From a checkpoint of a small mixture-of-experts model trained on Wikipedia.
Size: 16 layers, width 96, 27.6M parameters.
Experts: 256 experts in each of 16 layers, 32 tanh GELU neurons an expert, 4 picks a token, a sigmoid router, a shared expert of 128 neurons.
Training: 214M tokens, 3267 steps.
Below are experts of layer 12 (counted from 0) of a mixture-of-experts language model. Rows are named router (the router's row for the expert), up (a neuron's input weights, with its number) and show model dimensions 0-95. Each number is 500 + 50 x the weight over its row's rms, rounded and kept within 0 to 999. Numbers have three digits each.
After each expert's rows: "comes after" lists some tokens at least twice as common just before its tokens as in all text. This comes from a sample of Wikipedia text that the model never trained on. Tokens count by the router's weight.

# expert 225
router:511500584472482568531491567499585479478393390497493505496546593495468443474465532488447491440535558439413529536547479525443476480582417554446607570573552482458466600549461529517489488500572494514570406497506445450534542414451572451598497509509506472425541442462488490523566513494534448507
up0:428484439494469504478529490529469405506483454443495453507458540574500419457460538504508441449615448443346447448512572567447493473522485642515577516495507355479543510547509503512504493555528513524575547477512502476554459487531570494531521490516497602511547536535552555433447470535593552491
up1:548492548491466486467404498489520537476591451511456516499498562481522541461421434491466444454575516395494591517501414539544529491563496457526545510478549544522518459402528429533601476444441474530531451557524494445382463586412524425568576591574532494517482479490454449538435539571516453454
up2:489411535535503521549595530426509487482518466483501459497621496573523513523554457511517483455520466384477468534493498518476547459675440483480570439481505416524484468578416458520365522471534503560533432489485494526498401469438561511456508514504544423469526530421535458528554526436546565539
up3:466507529504417471580529600507490510437517499583563497540507533540540474436560432462600536573498476564435581425547523552475492450489473614498543505533434473489538473568510491581472439411475456384509513491553560496563577445471432489448441505478551526417504453471506438421462513518582520451
up4:465437563518458599536515476407446456475537493495523485376434589542544536457573511539538541573497513396482464479483487543464515478503527425527472484446518532437493448438486436553426604522518484481572608525562491587525546502465504487593526609514459462451519462488568494428533477571423511463
up5:520468494509573448473536547450491506535521491442523530441535581490457447547537483494518551580446489515411495454491627443423499509606390499487535482497529452498427555508514503509453552454611601505573467543421542540424445397472464451566525496477470497545525471466456422559508473435413461561
up6:503488452421569512488538546448492473598571482494455583551609559491454539599547530443488524522513413447452519485528460542515498496542540554496469530476475491605481583470550561445469433433506481539423482482562452461522474367516615475603515464524424519462503493508453465433483469480517414563
up7:610520482509502459446459423465643576523485416501555557465540432427530509554418510574456477430513520462478499476452497488561557505480399454599574587592556538505501521481525558475511484494522470446628568531510470487529474527447574495541460494450431494492451460440422534451528459501502543506
up8:419473504480545439591492571486523428410469454453504538536515568492450506510469510541497501512521511424441500589521494464421445530531478532544618592566490510523526527544529425456494444337535512469519495540457443485444554467546525364533581450468564516539415546503585502517477545531466484471
up9:541409504561394516528575541553521418430511499517475417441597499489448512537464493533582559540599564524463495504605504469419501546511440462523569520556533485559481459509520452500479553434502531535518590427426459491471564505538518408496438502410543436473632500470482535469470499508427512479
up10:490496548584522534464460531512496566475476506423360491500556497539555461453462444522502497479602444441548525528575507492465493472505464468578483563501472562526574531514524439487455422487478517535434573590597461498440604433558563454462557443467455531352516497455557546491529520420458472490
up11:476528514477415527443537594385394448472461408518494544509518462452552466435491597488525494473509406453436489495599512536508461499566488504484549461612558483476502556462502448510491522483472595418541502554544525460428508432553575485501429517467485574521557500504580569521515505599428445457
up12:541521527434485556532512489493522447545499458490547483543644455433507553486442467437418417333574475420461515470541465494497501505477497561469519489522483497522514592525456539428510533670497483484541422530517514463589493511438540535480528538564404524429535503434473510503560518447477532533
up13:516447463481442479511516458517524507422441454471476533539520576614566454501485422523447506544525564512531509532476574648436556473538502429524477474504570483450450487439461538478525440496552394435533434412486520554595417447470499455490538566477484606570537478454486496552429486486557487585
up14:466483510530413521519534514540499436515457497549563460475556491562599536486477512533552471442563517482490488474606497494415529392537539488418531492531516468584591505530453395561491467531444550500539441459522430539506490433528563513568440526408539380460429466429576493470494370511534488501
up15:515589522466480442447467557511424512498412419453565468500446574494464364511541505420495499545554604407494557566427539580494465537571514523455563554538491585469566558563453518582529488520566509541535480473469472496501517381457494463570465433528570531493501463440547493512466464468438498476
up16:466500554530441522504587474481572439503451545488464444525489587469510406426525450476502521488460534485357545546451572590497462557456427467535512555603517486510561515458473426562537496555549544434494480509469515520519565458498454545561515455506431557429536514480615508471515402586427509573
up17:453610602492398564527545533514584444497477537504444509527463555480509493497412501472433480444517527365463434570491373552524414563510490548405504590509495557455590487556487453529508485469535544520512480437564442497468533489492449534523494464519480545435539536512603487487422539507506428496
up18:513542492404394539543441488426490497505414388506496481529539550545457535536567521485505553450530456430494535531649446484568486470478494552473447507598560458501476623509463546485491523491523489387550501578425507551436568514467505483489496465590495620423518499494482474526502472534447470540
up19:479448498503594413442471517540417497461453530560471551492482553463569475505593591433527503466524493458508484536436539510467504508551433550611458456464540453510464532581546515459433458439524512506676596458482481509519603434447498453496468586490559456538475483454506499566486523425550458530
up20:532542510425531478433563525553490484540387463539514490491532426462543391534569505511518439464518549536468490571476573518446451487429528547470522594451527522560639590585492431474449510476537457526491518520567459567528528463515533404455473522521470507463460430501428515559465433439435607538
up21:444553641543540470420513595490530522369559446380562517474486497504451527450520526561504500429505571459494478458464527561586492510559498509491546499481464531527510467572458528435541501515493518549605573425459448527524459454393470511544455508402499563490459517467547454444575510488584503504
comes after: "- ", ": ", ", ", ". ", "and ", "\""

# expert 110
router:422523578544455475524438526494490461473484427462589557377515529536514531416533509487493571425543536631505446563504454605473506501578488550406526490551541454454508530573551546414499501466504508590540408567468479492537525472452483505532576495386538464426537521413512491537490488477469489530
up0:476505517485456558597463568566502543428422441473577467437458511518511549478473458413415622463509473544508461505522457567541460570516554543508667535554533464531486486496513627367486548454508502482463555489517451489566447546467506542494506449531490482392460471489488468506453530494499574513
up1:502571432536537526530411535458407548439527508498475581505571516516435516506530494551523534452612531484448554488526586498536456515497423580464435453551405490530424495550441554541532423479428542487521492459466532482535526414565493546448406508552492535422488541459524635455459528569500422491
up2:541512485451511459426430497541557463384554500409480422493487580462594534480507532545514507485560542625476437428441441617509502482573528515479513483506529511498469474555493504452500532641457550533529435500512420421485461568484422474514537579453523540470526528366511489550502482469504550488
up3:525503476452580514532476516539495442494448422557622503512460472498537448495472595479576533558576482458498494513456545469411485428510491474484432398426431493570486452548432558530473585505428511590431457521411456515518549517481539538421496569531488502446502458457558544514408550470538625516
up4:531477529450503421562552534495449426462552498531468551515472533557606532478546570540517453590449494494508416446429554477491449500527538573489555434506479470460536488464534577532533497531477446391566493457493548489530590387465536493588448533458442449539483535551526365536390560486452494476
up5:536486503520415510560495431538518499421566478496595552419601484456489554487530530452500536519497543508525476387483575567530508496531570460506539509496575476500422514518394486387407447351544475465522518459478487598486582477483514538472482476492541467374579478518538503485508523482500545569
up6:510430451508513482503445505544473432503562470497530582478515519483465456474495443575515505478606493515546472548413457440579518453520600512492466527441568514464543501450451521503462500479577412548520438584402547374526486473487608472558552518530392504509471543497500391599478496457522468590
up7:468567583545504491509512448485638522410429449577579438503526570551501558436464429436528555585502527486455444361468483574459539460604458489430566602464547532518493483527472481521561499458521538559471467524471530573516433488416478429527493459538516453468565518468509529499514473450545507510
up8:391511567531394505446484510570510590506482472457515538458473513525537490519402540458513525483514518499485500461479632554498522502447507456385531517489595525571429530617515438456484527525520501489501505489458566566484518491572411537409520432534449538434527581433512421556458455499420479575
up9:449541463498493445390460533500465415446477524479569509464502514483508452408562568475584472556508404560487572549557500602487516478493484544455527591568504467489581564575535547464500521498447522555561471542534452517447525500447562480539526521523455347494520621384465489513467451499529521482
up10:556535440441458495498481525472427414520555384528439478499494524545435539551519505488453443483596541596571520595472423463466474511441460594426474454503495489402577550464536476516568469500552581492524501519445526464467524398572394617475493483506518490444586509489531533534446527529532471521
up11:499493577531564443419511440463471498445459435478525482408476602504409469436433467556567565576556417575512519375383481505545473534519510585503521487462420617456482570498525497504530509443579529495525432518499528447569445529532477492503445463476564479504532553448499549545553505555498540520
up12:493430568515577485438464492490499375532469461473515531397496474477433397499490501458492594543450496547500407556560524479586491524540475507469487519543506579441487510413498447455461577473499508512509548452464537532557464566546487628491502596543545571410415433477537504528540476451442586514
up13:412538520501476554440536567521461524502525596577513531556507517492493427446479507463546499577477474437607584508495476524480493513457371485456366472578486436399544516517516383569537516576508446512465496442542514457562471506460525448575527465565548543522412490509498488518568539515503459409
up14:443415590474469543554440523551440536432386484557566563443565489547439508411539467492471627519516522428521464488419487543505552470509491536510427427573449520471473472575444627501463524486509480495428450522511496503556550558497560519526588498513596398513541514474498499523454463505456501561
up15:460510572476417581471525509492521438484499456492463527457496495472466520455519581491444534499515433495453461561529455451456517541553596492590555589487494479351513539509536506424515519477499448437572494530568602529368448456469418549470454548509487556487603526467504521506472429533499516628
up16:510431571519485528550553452542514427510584434514483498493526453517483374516507484509540524463400445476523519514502421597543530588446501440576527540444509573476583493578555439393467456462552439456524486456532497537486504544518372479512526493524480542408508470492511562532579447522392562546
up17:478539586515449491499502517496447459517497460472479505395513603587480566435563481509508488478476564462499410511587495502487511512478386522477496414526456524519468633557496486497588478422538525471446412580447567502571480506560546515506586562445566518407511530493515564537545527429445510410
up18:575577547557475478548428596461472502396486489334555463489521563518559535601504459449537473459509505509558417556522500482451491505591528474516497490521551477543477491527524577459449517495439450521478496574432406454439536491542549571485512524361485550443481571540473509439463442485494539503
up19:547527445510472524492511501485412504525498450441485515528496511516461636495458449556566596470533481518430503476540449552545504520470496471569610536458559454497609619590464488410469422446587465561557465554475515492547445416503486467451512464486463548444573472447476474462543466533526383537
up20:544515489503518461359472602481433485500468450458498481440480503407494465379445548519436537496513487527450633510480463597512550508509530602448522462497481519435540470581442582493553422530478524571466446501565470520547442562541514391528570456504507513447486496475484435503465484583572524508
up21:504527449500469495566460498503546499505503496551528465453572506476531483511481444466562507535451566559559570504496446494434454437530412435437581530515472503543540653491511525488483426439491507580572500619532444473530412412458540475455369465449498498451480533590438490522616500527501439529
comes after: "was ", "to ", ", ", "He ", "he ", "and "

# expert 108
router:484481561441533543541496580515566511554402392447558472477531572551493429424460558493487512456467565517539444517503442518432504489529334569440528552488552469446509499581504508496501484491586487512496431496530427476496584400455480501519519578409478503511555437513534501502481587419528422532
up0:478445535478461486438591504503478479501534509536577528453465442538538529510456453632567545548556475540563515519423417623469553508503469564407430551529511445476533492505473494549443435535551361543438413522536459486519489489429559463438508595517469572462490480532534507511543456469402539493
up1:508473546494543484544442537516491495458491464515468495434474549557506451414514463445514546446538534487454536519517536513404498462428424571448522543473441503487478564621485474520487481406524426431616556563460562558558470453452445436444528546448497485601439453475467538562558446431582567592
up2:523461502435470519524469495445454528525535536496508518491504492564528494532498492522511479498469544449493467427563493520418596506501611558493454440490546392449554397610547563512553534478450512510515480450576423474484545468416576470520529599525464461501546481487489468575366425510441556634
up3:473559538436446475514584511571461555444456438571526536545492506452452580504362539513471570535503490543523605472470454585457401441513489612471520526473476465480532487536462471451561424531504503552506545533470505531495563406441439432446436501585517542609439471525480533573534523442491480500
up4:461391475493531486478569544517549592457504443419575478482511551580399438514562565556510528488436505482552514522519445476502468350447446566539496448472523434540498587463549508456522527524531474513484494457400541460480556459524483510507555490585549484564397429558507499463506598458579495548
up5:493482532433565492487472579530502557540510505516444477477499522490428322497472448518480480380513561447564436507489455541490551523556474600537455491471470469487463438577551469501552545552465520488506461469597564469535453422527437611508602484471545466494531380585568508470469491525493523533
up6:494548573552497516497535509444562542547522476564536490446532523532447472398459557532429428562450547527552511399482534527554502516556467396566415474472496588539523387494506461561488518503446481503399429482458457573458574465545507487418469554512456591429554465476498495573479470437540406476
up7:488509555435550477492584551574521462487402511507520518445597587531437481544435504524535468512423459524541490458537577449494542509509430468493524516397635407501482425543565541445540467587583457446588460545507462534544500402533454489490479517441448516556540458459555472485492430436556507514
up8:526598549465532443500520509517451523459494532529537478539541606512489485549378494539437464510354570502508471379495439472506498371462444515522512402510612511525494608503546540476565531563566509495543480582566445504494478501547539469474496521523526488468592481447461435494435492456440478502
up9:517538574404507516473437525533506523562467538450486502494480554494507442590505493444603544492488544513475448448350509572518530598460414561576500503435502523442495421593579461469565473579485501501441486532567465480526511509428515479510478479484561478564576479476428539465394458510590450451
up10:379446573471437573536480516447483533442559608479562530489565564551465487505550429437471508549489462538530506523361473542494481469583479534395468552491385561488551417402552524533512535540435522466505435522502454485556616473457476511454505553504510579522541512507493510489496453459562505473
up11:466511575489572445460548495534506466539541496506508471463513538557531494479506489531551518583446571498596454538450522477504564548511353574487528531498526496504425479433585523510518487520478473515438385504413449542470490484463441406613445530459566426538559413438567537503397454460439485543
up12:489521594437448434460522406500471524432494474472491523484489575416482539500522456522505480621498522504539486429549429568473468555595497591530510492423528507418459506506560434530532572338465517499522456557568494537466526476582450519511523588537475498564441419535393470481476501471487520442
up13:491517592454417437468555482471530462595516551514468516460525597498515437454529628448533564532503442486511404509534554451474478496494437573484452480438505527492435524472523460505600452493545569509485459535493537586423433516534473454508447547481495599471559480545458539474472492471346603520
up14:555503488443511543496512548450526424570520425558428459521546525552521505584452476432546516486562430524532452542526520492557501514464442530609507520591537493427441459463512553425621447533487488501541490612497532474479466409455424524420388479472443586510491499482478440515430509607450474514
up15:512527525510416539551496573559433473520500454529498544396407481516452495506455433557610533480531577535498509578606409549601452538557479471451491441489505542411521490529520509591553480396487552471541498449574505502472573432484514506502460495442604447446561447513547494509468458409463493511
up16:495513475526542515484431509509472447526512417447540427495624587544493421494478643498527547471465523445559481477488375514477533576579405579442529568515461489497533497491431390410458483486502449498524473514550513470520536502535504403470528468482492509519544475555555469593481581419520499426
up17:439500477504495466529517419500457581403551431563448515483514421541529516492514509556501546542549548532446512490510561452565515474450578477516522452507538485574469524468426408519503536642482514418487481591514497505569526508569488522515490404566508486521445457528497593405454361490580582486
up18:445565560488470491386517506452455411478518412450577486538536511487509577504561524520509558444431414479532607486478464484564452512458530493521498470560517523490592511493572594469614435521519510581572491484493474442503473502546550460460479419442562470482593469382538523408526553551520489487
up19:520489463483457459637502575511513474452451487442469551476537577486480476442509484405556525484505595506504483543536493513622426533520563542467507504495456511572555526527503416411482508479417511542472477416450488461564558552429504502473393473446542395499458580472630496534534518497586472475
up20:501443444382592495479531548507525500527567494477445483500618509438533525453460479537475500474437563482442597630568526498520523533525518496463438489474492493448476442655467496453482503509511501513503545427502439463520501400583443460486469473447447508583571508517460557443456449471398473571
up21:472510533507458584525534453491477514491467567529523441535500517457524498465358509454558488405528538549403509495510511608535538543435525561480498508610431529463567481494501490442547496429524484553451391486469506660516552494507481486514516504375537495430520576446556509430543513456443436500
comes after: "- ", ", ", ". ", ": ", "of ", "by "

# expert 117
router:568506581457421502497452553474575451469493490448496605493532551501494455486532541528485453382516495573492427530475472531523533522490452538459551565606526414488532521514525538448524516556613512555485467475434369477558505417529372517514581543474448523458547497459476575506502545487471389512
up0:490508491358530517443441543529596446476497470507463425475539587445517539534453587492530523529486413567513458455509483586442507573458576563464501450403543485534542498490508480373487468518479573570470418499572422465521526449514432582517528481523500510497517426447407451491418548504544485528
up1:512512521516465543486549546452532455490466467527448445535539579455533446497549522481472460518472454484418499586485523441457516349429531518569498456435499549546471525542533397505449558428488453526518523502472507605461438503530453604492583426492462614486508438441455505541535622592459538530
up2:502526567443549507481508544436527528432422465461391619510458521572582468512563402548497473435524438483511480493463527520541533579506458443522533525595597566575479602479464476500464436504552479385542495448443436498486416472518506473578464482520469517418590550507529528508518539427517472523
up3:550467538515469562503430454456473499436579465457510500534498520549546388431386537526532447463538484473501394379525517485501475526543445461452490653572574463561495460481506539529589489443469534471615538521606432551513455469492502535486454490507505483529583515513453495419544528491495493430
up4:500480510483535466525425519494531519449466502521540544555525450472507427444455519557493341490578545524491527526470490491417434440404426464530626601580493429492533529515561579540542392504487530446571547512496412475493529552545485515408591466484471505462609532485446465484492503536491541507
up5:565445524457506579454543456437495589502465463423537527431462520514537519528450523576520593447566503416496518402418616439485486556492443472567506484523539548557545529490531474433565490592468498451458515525528411508427569420517492536442507450464516527466515572599446463427455533434501562500
up6:484405514479456489641544477471598467506566465608485473539493538462532522572604479517507427518521509528457513497447520484515484435526541505533460478461562454579548445582537475534557485566425383539427430563428520479426533438513494500455489490446543584419527500442452437447502560495559466487
up7:551444524502526502493445496449521517486391450443493461506516522395574513596553435417551574501556499564470564459510476556467545370441624472470545559453459455483494488536569546454529423519502506570515443478459505513475469481481399500584517466493534502523417477485548466552581597556517560523
up8:421473435522450513512495495549520424526463447464417513446507568547508516439521500453467516499420564498511538513596507460487493447433539450473453538553588485456474501642502556532510583577471464491523454417514515504509490556567577499439579520532476464419439480472552629526589451550495466396
up9:566540512622443542459511526555472534501474501530452507454442492531529394489524452472551541374545456576510453441537534540523564485467487619502601506420525506476459467438517570461573493501513465598530500389412498457520420436552456496506451496500464433438475514540487520520585519455566495567
up10:574471473473463474468633501526518477456524446497493438485527558459492551487562523465424541495573466409501518540509551469392612468421457471607559570541561552500473508463463626453426456473536447519532484490446535445499486481502357552477524563510536531502499566514470516484430570563505460462
up11:451452455535540579446510565437506527523488422529529479472533480462451468495477552556532398519484447602512540506473582428513492438551544508474423442413458381494421561592603514482458488463519574485508479509449539545450587506553492576517526501457393579453466539555522550507505530560546504574
up12:596542504468496515555457496503505474602525539523519472490502548502493531535487515596435507520531571569453528524463479461413510554478521528396531567555460457467549478514517515432536475475409445577465457566505440480498441447522410573465539605494432492394518610584495439496441451593434436500
up13:496510508547507479497571500417498442478544414532463547470508509478588436576549584493539406516485546489522358551466521511545513445565482482431446430418479490452449506475543452585500484572541512460453417547478470507529455503561549538502492490410475597605502473475552512609390511537486449525
up14:498417544540449450543507586507515483504537427488517476492464497512523477473477488500486483497504475541451517599581610442380512462439477483545508618444569473414543495582441550523421502513551518541539508462483543344487450458522537575453418502417487481552474432556545438544471506534539574541
up15:520461528510462543566427445500471500487460453508528483470554485465499424429498583475467499571534576557618589442427520466540521487456475544444527564478527441556503432428440503540561465537446439526548425561466638452544455453486452503521483414485547543588481505497579609574532510500476444520
up16:566483512547487475510380413494592447521554569546531592500517443526494473616490617476465461379529444473454484547494483478563535486522391526603533552536557584523467419455548506527496503569542508479495493469490428519474568520539413529378473488515495484476489504458539563539526482507463486561
up17:523640478454413516543463581553505507492500463489442514468519436442539444466514532468569554379428422494563523492528487428527524503505466559541485544514497507602446578480588536497508542580602459482492514371452543470501550511474477519516437561496496542431527421462589497509485494531509448600
up18:513430417493508548435526556480532517410518462516554588553480462475415396471495436499474452566512502566466430530516447555540583443554516576555507421417427552481517499482484558504558535543512505510523388573523501606449507645526468508509543556452547436462468513541430473489516487525495438462
up19:498423539450542413515525551465506513399388451454560492496507540446534468440415521485536474459566529576572462471516478483455519564498492564410479517540502470509590577475554599444611483464481480419498476581517454473536500637471525494546561465558453497557472485416447480451532464484519558456
up20:520494556447539444481493475560556469485572582448464498364539528413645440572553459476574479479466516504485423469492478525574516579518347482493558477481484511528528479495528437457512531572461491486518527542476381478510566551537455495498550548515519500415474475514529503563473571515433410462
up21:530538519521504505604466521494429440414491513500415596454531497624474475480425592519483489519525454486564521564588483567481532572465396445534416548498499503592612480522481463474407489498591422600508509529544449538483475557458534500491493474486465489493603560476478436503444506487525460463
comes after: ".", "==", "===", "s", "ed", "es"

# expert 40
router:478491511475500618532445519481493513547401421525559533521495529554471485451529516485386435428487497549510504520500464470471520472571366503453543545511617527419423477564485484524485533516608560531484460503486425394478543444468507535505532621462518486432550481499518557448560602520487430517
up0:498438507591472551611548556502451494455570445540415496436471532531522456456537480453519548538454466460490422522484508501527550501393463531530489480401534449607553573558443390526529573515519520571454402556495502465618520566420462531471507496560461494474526536469466504448449415551534488513
up1:583343514500508577528501511478464480460474470422476549516455617495484493444484506389437441602472531557560459523514471547464498429446395538532544446515521511433514431583533432453548493495503557496470481524466468517490469553499533522593475569519544527493540472503425603460586517456557434506
up2:467567605521405483470426545469479485509434537424414594453524493393608555512388550530521518560575437516463533487489437451530517532493451569543544530494443538505430472482528464532458595517567462521516532450594503442476556521534498435510575510471529506453543563464549525542515483512419422470
up3:452534503395564423482466409439530587519447504484481511485461587493434477542553477563466576533516455469488533523391460505471462584524503525505581487543587418436405457534545482447542584408552470516490491499571538452494485500486549465539506560454531523600515416450406593507499470482541547498
up4:509376410408464624493580579449603484507502439477474545472421546531475417523548412520518458415545510523477522515535496518503487482597481527479497495547575530596462567497529424471445513462555459503465397416504531486499444521525475527558537614541491486538483471499512456486437501460583497501
up5:451540439535464545556474576532514507539484538552492467477445472460391471487419527497549575466561524585481476487395491514466620428406504490428432588481465432544485542583525486467528550502487474477424481543486470606522586450471451594498428537488486528502498471564509490452505490426505456620
up6:441509493488514547533603547473506577456521444447459524492494580439460471485496556497519426533474388459533442534533478419536396489557451573437454508544462521636465473476541395577479541428501497490507543567473576504493437499482505606469481557540437531455546495608535502472498561482514543582
up7:452482473471478544501427383544587417481519520470548460563510474492506504507490533453411502469546494533506471527509492462580522439525505592548512598518427494499484450615493458395520542452539503429515522559495567518463499392424419584531473511440468522421552457485432504498589585518548424563
up8:390546403376552457539548447454524460533435433550562445561552601471459525519438599628505495479455429462501506501400499508463475462524473509477579510517475404551542432487516506441492462465541528549446480522587519603483493489500519451457515514505486427449532535469502433562503480547476500562
up9:486478578444597523547507460466533499517493521501495508429576504514495515443463526518441587438456505526485501504455551618567606463491519472468396497481491449432538430550483557560506554472418463543525487509551571443471397422416478471525470597545530525447595439458411485527514420523529533433
up10:497572564509483534448541546513440493491600505416551565515448568505486509449479500454492534435489447508551371424471519518507467458560448578475548512500538456413483515421481444567586561513522462481548540518439460516471554434619440478472561540440474464526426520445545503490589624426487493532
up11:437502472494466504499501577493382354429514456449453469491553504607468489532554501489609526516540485583513500549566512570528566509423532452500576450492460523397465391490594497498521526517540474508402529492541446496498452488541510489510459479457567450584534371470554543522520542521505483469
up12:519396452488455471552410428510542521521432538540545526437591438411485479556417554514477501390524470496583486403535552553550550529582420425542503506525578489524505442478433552481585525502528463442556547503582453473503567513513505478541467525413541487495520487476506506621490567526555459457
up13:495465516517469490545506461473544517425529533392504572562470454640473515533529578486523598563471499468475510477419515477544553419609467443461430592546501494494428441485479518489526572607500500479523444493459442511476517553491538542431535541425441481399468489552435594519558518510409499535
up14:495510577439469513423525564573504426436524408557469678486492516444484532543506508405462449452536511555557454446539450424514488441473456451543423498539549502539455511501502546403481531537486627561502461601541398528478489455487511501446516520457490479471513540501575532531490581527503484564
up15:506524448429491573551448524490403440529432487457447566538518488541495457526470547497497583544586532626542539493492471505511481506453465444536540391526416508483500502586505566518555498451488521506397471523473403468531621541466578446501471526429557379439528536459495498470533545474438473579
up16:536526522479533557442544437532572594531480578532561578404575484511436503577452562433499463540470452460565524523531489430531516439532494436579436471476555563468499466466465531461522499558546508540500381474554436501534576487514450494569478557474415558450476494411501420569461466599491452558
up17:491441518459493469430471438444514476425474427585536545487533437492535500525511646446439546516525539514462534426500430544513547486460530422458519510528410498471570425500512540457477480532459596535583532615554549457549473535431480537499496564431524438522552461542453522638449527559466467540
up18:456403479462528560457561572416513535540483441523490441460549502506496526503572472476477514414572459450512381550438445459475494474534583426615575492516526469489490469444450461447441493500422562545534529564444484491511466493450525530559605553451545445449483429558507475505490600581526456580
up19:517496516539513576466436504456476435561459407422520499482530525572502561486494551516595363468573533500444528497520481531465524479521470549552561554510539512498590396447536503535557454520494560548419538470505475378528528528430444483528586492459486446381534538378516529502521528499550418512
up20:424430469530592592476545493358545520537493524481526523532563446488416480525503548596542557440423548532542525503414407434542522488554409488524547520523475408395510481528539523426496500466572490493471439471518472418508557475492522516552524510471466499491619490459434517550571483514500453578
up21:533564422527542472509440454534510499451516472503483496512526574548518480478515536516502582436525490460436575412629502537451488435513523438569553492511491354550472513427464533563519468458461451485517455554437442514475540508506464491379577470485568543442507520393569541442487595610524488517
comes after: "| ", "(", "; ", ", ", "- ", "the "

# expert 131
router:502524520481507452529482551465520536485485451450540521414517619541472454405614596534423504489538491562494408573519500570556475494555423552462471537531544422497533392494499477514455492611505461555441435484516413468558527438494466468561507597511517466487583516495539593566471511526475422486
up0:550440521470472539511465521501484462470494516391531504455521447457629453490444554492541492566468585446543359509537455511475547507559481446505526464526517505466459503574539574515506466486521552513532451556619522498434484548480560613609493525541562369471395454465462490506464514537479568485
up1:466542519348506527516465528445533492430534447435423393507530629534505510522554558463541474539554466518495441537450505556539446520519501496533498486448537544601512450527486467537432436608487505520396410500577453438473522536499464575549484573491542494419586495470521393525483497489543526492
up2:508412572467551403498515460534510428453514480530440571423537583498591560475567656468483535490490517493514446534496471448521469531564391433487508530486536439455563499511579501516498494557444530507388484574459402514515478517482473557484467488521540514507549470485537538561396528534425410544
up3:441473502516480459534481498516439506510487488482342500526505515496468422553466537588545416437501469528542485530494448539528469486534443523457522504593503500462472604543648501439498489556442533570419471439455523487541406458511427514482568572444649527508447507475561547467468518501559536556
up4:502496553540511550474478552574442464381440508552497426522506576557498494554509400533537427582555466420538513522502548510519543538486516485535524572494487558453504571495500506453522533467499500515465434452430422513467506568475447522463544406543541607391473478534573545580468558448464580622
up5:585479506480395556549574525456474547463445475462467551515508500562499484492495496412479493440534577470456562531385559510465564624454437496535523485441510502531562473543449432561575522434547472442472412500424498497469460493477465543499434497393492533578470533445493526580458439482582602493
up6:416561531505541434485462555520494486476374463522474544486495543430507406478462508600441580534468497520488465377460442569437497532508412549458550541514561464490507400574528502497493522423410480512544421514504453471577566577527498530580476546514549544617555539530526506454550463514540473517
up7:445518481479567496458584561475490533497459551447449467477536498503485479538487479395547526533488540486398549560501482602526515453546590487517467591588598503416376496438563471541456570476455438419536592555489492435552526501461504509518598497465486422446432490509470516547535482482448464587
up8:500563494393455564474493508378552509485535417492501548508462512511465478453517525415513493457483509547471571476571540504520521508557585463484542544550567420540518488498529390513462578509602529467414459578541526466528508493382407511582417472533527437482535467494421540524473431522471584568
up9:438454553405511485480447471525512486544475525545569516522516523521438529412485622479487482466458466608504463553527459455462486566554412519541423583537436531554571530469479362484516461554588534525560557498477572581512527546546431474457437519419519517431459506457452579440496552542503457478
up10:488490481455591539446503472450503435578483459460505568499557484554576488529517527533541486410449410360432548537467510395506495555510591608548522529473552574499442609508500456427504543493536511431564465489522529424520549398501469458422482540528493575456416477498500509545522524479506434520
up11:501422458452555529543403491481518513507416568444455471519451502524458498414446529471537471573625466480586528455495554496568493424501500549338559614422511425512566556507561509486457502512488465473492544494470494484638460481537530525538489463484456441495532520567440436528465528553501520552
up12:413479530485520563505520533385502520493443557503503509490514517454555477475543518463539515496533579549474466428508574405480466451373542552626500552480469501487454536583509526518568513486496538506536430473599490448500556417429536525527468518529506539529420463423430555443568519543547429634
up13:471565569538562576584502553454514470454425486452436474544508575458535471605449458565533449546503513581498512491358429492472530470458477504485455483514474465509524434556537443466531399535442516527525449555475510543482606543536590523526438418433577533503563394463506445531461513557484505470
up14:563527557477559653370400536511573478548448496420552512391501536439517467491454521571585502532478514556415438427439494598582588514521581514481458490468533493520460476462509481546522527486470458480516468561456492431477525494475413530497455469465523561469471505499486465524523478473516412584
up15:446457560485555467505459519521553484556419421483577432401652552481409494437491432434543497533475483544520464623568492576486452446464499537500413526525492419498502570605493509496466551472445472510566490540420489525582519495525478575500543440435519460530560479539469470475454460503539468553
up16:462519545501452444566526449463570439453480505569480531528501519421517492569465512474621548544513490570511564421510640527413414479489578538447605417527461486541565475542420506494462512434523420524473415568575459448472463510525563523539461493511536553464460502452494443479482487509484602555
up17:475368480566533556429479570513493502539420482511498435463444571524522403538446422519525488428491455506447468466523413532474523514474421526540547545481564486438519508599408466451494532516564473496597499500484541455503458535407507585545427515500557518520516432537552400507542577593539437490
up18:465605387543496498479480544484554504480589506579517497561500490414533477534488533530513534569533487546548422499544526497450562464490461617380474572529502429580465463448489500402486483565588547499514381582544459559513540531431421435480486518442424477439492505485528508470428495541482479481
up19:545472484528450586516450529610537519496449537502410568500471428582495532482407482467584522478610435556493443449503507532454465542439560547498502600614406464489499453543462518573489480490529485487446451495525432516545526583436478426485531536471518424392510470581456486554557534548533534509
up20:487439466434484432555514477420468520518525475472545402586519626475528476478605538650500465506445514493574504541478505514488479549591402387481454507549491402496530566526505446432509506490520480526493508500484544533557514457421419525448526402513468541474556484426537496456439484566513530553
up21:476554427465500538542456533467537500504488596541523509486511428448588537511540427535626474416498498488500562550518472519566584532483471593505522599525465493478412505498540437498518499419545490495556468477466513471514534470551459443495605493405474514421459408426593425497531538591469456590
comes after: ".", "==", "5", "7", "4", "6"